python train.py --n_layer=10 --d_model=320 --n_experts=64 --experts_per_token=8 --d_expert=128 --d_shared_expert=128 --activation="squared_relu" --moe_layers=[0, 1, 2, 3, 4, 5, 6, 7, 8, 9] --router_score="sigmoid" --normalize_top_k=false --routed_scale=0.25 --balance_loss=0.000372 --balance_bias=true --n_groups=4 --groups_per_token=2 --init_std_router=0.0371 --lr_router=0.000994 --vocab_size=8192 --norm="rmsnorm" --norm_eps=1e-06 --tie_embeddings=false --optimizer="adam_hyperball" --lr=0.00453 --beta1=0.9 --grad_clip=1.0 --batch_tokens=[32768, 65536] --seq_len=1024 --train_tokens=658100000 --steps=13768 --dataset="wikipedia_en"
Below are experts of layer 4 (counted from 0) of a mixture-of-experts language model. Rows are named router (the router's row for the expert), up (a neuron's input weights, with its number), down (a neuron's output weights, with its number) and show model dimensions 0-63. Each number is 128 + 24 x the weight over its row's rms, rounded and kept within 0 to 255. Numbers have three digits each.
Before each expert's rows: a language model's description of what the expert responds to. This comes from a sample of Wikipedia text that the model never trained on.

# expert 60
It responds to: Prepositions and past participles following verbs in passive or descriptive clauses, such as into, through, used, taken, named.
router:143150154126121133148103129140134121139145140087086114144119145132134138127131149117139110116156131113133116115142120099126130084127147149150067134125141166147175110117117127119161181147132116
up0:174159142149097128120098125121147116096137118131123111155108150172129138168124091172162160118146119181130121141162131142116121130109155146123133116140174152108129135168098112104128173131126163
down0:161143091139127144122134171132112146157134157104168153141119159119124127145130159150132081101151088120134130130140117105143094143160167138124179139129144127158093107129104147133132123103090129
up1:114159163054124145120077097097139146137124101122098071159137096145155096117085150071116130147095156144153129141072110095110147124142119089145171130135187128136103129129122119141136107120105108
down1:107121092098184124125116151115107129107144117133145158121128099100125133122098075104121138165091134147134141099122118149124096143120107142160143116088127137101133150126157141132119094101143143
up2:117101135118093173150137098129161093138134103152083142138077125161144095147139159109144138146119116128159129116123144089122163139175117169153127160110117147152104137187090107122158147175111072
down2:116154153140119100128104152094150097131173145116139110106128158137129112153156063132096164117105138113143160168108079120122130172159143137091110108077135139094119102131085108131164122119144070
up3:125155152142092170148130132184130161103109129112128149143118186152158136127126137161158142130109162112151163107123122098126179132102132149131143129192124108146122081131148102108090111145173085
down3:100154113101107130162137133120153138148085111137043089152113172112136141144102079160170108148078151122143121103105118078108148107121139144147095121114120113124162126124086144157126108120127137
up4:136143086125143138091116127139093098145143153113128120132151113157126149147163160115139120148043152141104127125137155117169114136093175151134142111101125128134101123145129178135114158123112146
down4:124111142109128129157154151158111147127132133104135124136135132126119164108120159135112153156117149133123138143147137145147185132118149114108167145114145152071147147163148118151070128126136082
up5:158140094152180098101166139138114150156155136110157109138151104126099131118118128127113126152114139180161100095137174125135139112158138140159168113090136099080128132130132140133143135126132098
down5:124106150133100143128104096149106136163192127152122096137125116121155147175127174160133132154100103126117130120144106160176157148132154124139113117120147117086137141147127107074109117136101093
up6:131151070155159142153117136127101124104129065102137146094135147138095099118131178125149097125114130124149123135172171123130092139159137150127110141100126112113104129164089102145133138152146130
down6:143106124122113151101105093117097146170117104131120092129146132143125118152153136124088135115110126139169121155153118136119136115134152146104087129100178163109137169130123110174121150115088099
up7:165149165112136107145127137142121125091110138153166120130077125134151098133153127147146153128157125106109097106120106111145116117139144135145117128137139077138119088126124099156110106130130132
down7:138150168084129168138098125078092129117170124132157100116117139132115135150152175137085132109122135154145107143158141127128166104103135068122125140101140132102153167098126132102148137088097104
up8:163132125122109115106098135138121151148153116117117104129152199123117154144139107128115161176107143085145107114132124124187131112136139132154086118135115139143141092152149154129113139141080135
down8:119114134118107120162135149136091141144133100124160142140131134150112169117133160124129108154074157097104121154141107114133095130103127145147185164140126141088102146139134130181115111095134134
up9:123132135121136135090096110146115110152149153159093111188127153160107107148112158062122127164108115148107111145155135150138138171139118094160137127119148158128157140130126174105172130147155138
down9:120096093100132136133122094136133079081142159104136148090133121114097151096162169133132118160150130188127122117120164095119136108111121134099125126129136141155140129136118085130103131143158126
up10:106113164163110090160087110137139126087115129111097111162126101161122130084146134112115132124084075152142141096136128179128149157075136119141155146104164145112104111103096130157122143147089141
down10:115122077132112134151135146142145104113106152144144128146174124141122139070120115143162153076123117104124138129119126170118100125163092149142096130147122074131118119118090119113147128142095152
up11:176150174119099139119085125131166107154144132136113128116110130181143154154181112147133108083127168111166120116141116118117150119107124104117150100144150163127122109102102093118066114136075177
down11:126153129110152146154155130142132114084143137185123125122092139104164115140117144143128136107095135138116104088105142138135145089141093176181133089144149101141155134124145172129134119089098104
up12:109168151158131102103149096137154125142134122162138169110076155170121139149126123129108146095132107110126146110079177150115125130120148117146087135098125196155106160140124108119121106113112149
down12:120123094113140155135149118147102112106161134134089130116127108122164099155133142113099123106124100111096108108106123136130123165137098144134127137131143142145129108119170091099126105098160129
up13:148120117152126114141119163138132162168077121116120120107121111140143083145133130105109092106137131064085123146118152077107116116128075145181109151134143135044096096132132125140093157134119081
down13:128136105108116120087098117152137117124150131148141157118108109105123106131120143127146107099171097177124123160108107089146162130162127126118136161130155156153100085097099114138091147138144112
up14:130107134109157130118107102128147111124127124172163135135101078103161152097141123131169106078118110114113169152120145127128109134116179156159129136139145167134120139147184154170145142169120168
down14:106144135158105116139147162157139140093111124139114159110130142134094129090122179145100060108099128103113096133110150117136140153138125126157103154178125108138112080129123083151140160182125121
up15:141135169146133130114170169138122089106092121161139079137139119178118118142132114135129118099152164107105110094133130123047120168141119102133123104138104166127150162112117124135112079153151118
down15:090149161127081143145166135145151129108119119125118157137121148116146164127139145147121088158112100111129095110152131108134161145150133107099159103144132117122073107149115146167106104125110113
up16:136131102116076142126117130113114121147151108110150138119144108142151128143111145134099101113145088107085146099118127138169116107137160143166088131133160088137147137106141134134111127098110092
down16:089106083151139110097156165108140119078101179146095124108139120117123127109111193113142089088134175157131131132095152144134150131161141126133128156161129148110155133142115104172131142175154102
up17:133126134128116090124163103161153106093086151143102161136082107118127139100166133123124138100161123120121130130092181137138110133114122110149154153120125148122151100135133127158130151163107103
down17:103192108158172148149105140100129111154133126102131119103150096111128118140114140130133098159106120136125150140123161108155131142121131130142097149080102129142140136154129125159129108140124113
up18:191149162152096129107171134091154098156099140162102118141170122157120150114144105132126135085115090136166130127118079117138124128116158106154110100135135143142115145145128068133140160129132110
down18:125136097126125149134127136145131101153131120181133123140084118172164137127115176165114095171133152154081126121158125126156107158140115105121158128143114127111151165098130109101134133083089140
up19:113154119112092152114152137144106181155165095119102152151131148140152172159114096116127125159110124133113112130140103111117149133141122139158086171106110128106122120127115135128130085132144120
down19:165111112145111129085125147162158130132113154153119127130113130088195074078092203167124092108106146115151121135117139120132128128118132135151132180133129145143059102057121078149124133125130124
up20:152139129113105130121149102143155176131143098175117118119190135103141116141116176127121131117113081172105137125133124064125118091110106155114118119119130127088155122116096111102089100102102121
down20:123107112154137110158133140100155128106110146103138141139119109142078092131164105102136121108159155118119133140147144158118125137135137136173109124112069086138108133079124115143131102128169116